Weights of a small mixture-of-experts language model, trained from scratch on English Wikipedia.
Size: 10 layers, width 320, vocabulary 16505.
Experts: 12 experts in each of 9 layers, 224 SwiGLU neurons an expert, 2 picks a token, a softmax router, a shared expert of 256 neurons.
Training: a variant of Adam for the experts, 1591M tokens, 12139 steps.
Below are experts of layer 2 (counted from 0) of a mixture-of-experts language model. Rows are named router (the router's row for the expert) and show model dimensions 80-159. Each number is 200 + 30 x the weight over its row's rms, rounded and kept within 0 to 999.
After each expert's rows: "gets" lists some tokens that make up at least twice as much of what it gets as of all text. This comes from a sample of Wikipedia text that the model never trained on. Tokens count by the router's weight.

# expert 8
router,188,182,176,210,180,243,193,197,150,168,168,165,225,159,180,176,213,233,171,193,204,211,229,133,175,184,227,166,208,203,225,199,136,197,188,166,186,196,160,209,205,236,221,164,185,184,222,194,242,195,188,155,197,196,238,212,204,203,175,236,264,173,192,221,188,252,228,201,178,196,177,179,192,227,211,194,239,202,233,182
gets: "1", "2", "4", "3", "0", "im"

# expert 3
router,241,209,172,209,281,229,218,205,243,225,191,214,183,178,219,155,193,253,174,263,274,202,178,204,240,144,198,139,178,212,250,205,191,241,211,170,207,164,239,189,185,205,243,183,213,197,185,232,222,147,190,167,176,166,184,238,170,149,207,189,197,187,237,169,178,125,178,214,186,152,176,194,216,187,241,228,191,161,205,186
gets: "\n\n", "o", " ", "i", "s", "ation"

# expert 1
router,215,194,219,121,178,181,211,174,176,190,197,212,209,247,221,215,189,152,203,159,167,212,225,177,230,187,241,191,179,190,190,189,159,177,168,177,189,210,206,177,212,187,217,211,176,210,157,208,220,188,215,154,196,180,165,159,234,169,153,195,179,235,202,245,201,247,208,175,201,218,179,215,213,174,249,209,249,219,193,181
gets: " | ", "–", "; ", " |", "/", ":"

# expert 5
router,107,213,269,173,198,199,233,155,181,212,174,185,177,235,235,207,222,136,178,151,182,185,162,160,173,227,219,199,211,196,174,186,194,202,163,198,178,250,224,214,262,176,184,216,156,197,217,201,150,182,206,226,188,239,225,209,226,225,162,183,251,203,204,211,270,227,189,164,177,238,249,168,182,238,156,158,180,215,199,169
gets: ",", " the", " and", " a", " The", " of"

# expert 0
router,275,197,186,231,234,199,181,215,173,209,191,165,230,173,180,200,187,221,181,207,211,199,231,162,200,178,189,172,189,198,183,200,230,233,263,227,166,216,158,226,130,228,211,206,201,192,251,220,218,186,135,219,208,194,235,260,208,224,212,216,201,201,159,152,178,180,183,226,222,180,230,193,170,215,148,214,183,212,238,202
gets: ".", "en", "e", "a", "le", "el"

# expert 7
router,123,196,195,215,232,155,226,223,191,223,240,226,196,178,207,211,178,188,214,146,201,244,152,185,197,195,202,210,185,213,188,226,167,174,212,178,241,198,239,206,186,170,194,234,217,221,198,232,190,287,165,262,190,277,269,190,202,134,171,226,169,161,215,230,219,190,256,188,216,198,227,198,197,172,188,197,150,170,211,183
gets: "\n", " the", " out", " it", " film", " with"

# expert 2
router,227,224,200,149,190,137,148,195,214,182,194,236,209,215,210,182,178,174,228,183,132,157,193,312,174,211,182,242,200,155,172,222,245,224,209,179,217,203,160,170,249,163,188,209,222,196,185,199,210,210,210,174,194,193,154,137,219,217,204,187,195,243,223,214,213,211,175,236,217,247,186,177,205,151,165,173,191,191,223,216
gets: "\n\n", ".", "C", "M", "A", "K"

# expert 11
router,129,198,188,246,150,203,175,183,197,220,227,216,244,204,136,250,161,215,129,213,229,191,184,183,220,204,230,159,231,180,215,215,220,169,221,199,197,151,234,242,247,172,160,168,230,209,210,194,185,156,271,209,200,218,185,182,240,216,155,181,246,250,232,211,173,216,205,197,183,209,181,214,193,226,193,241,208,174,194,167
gets: " | ", ", ", "-", "==", "===", " |"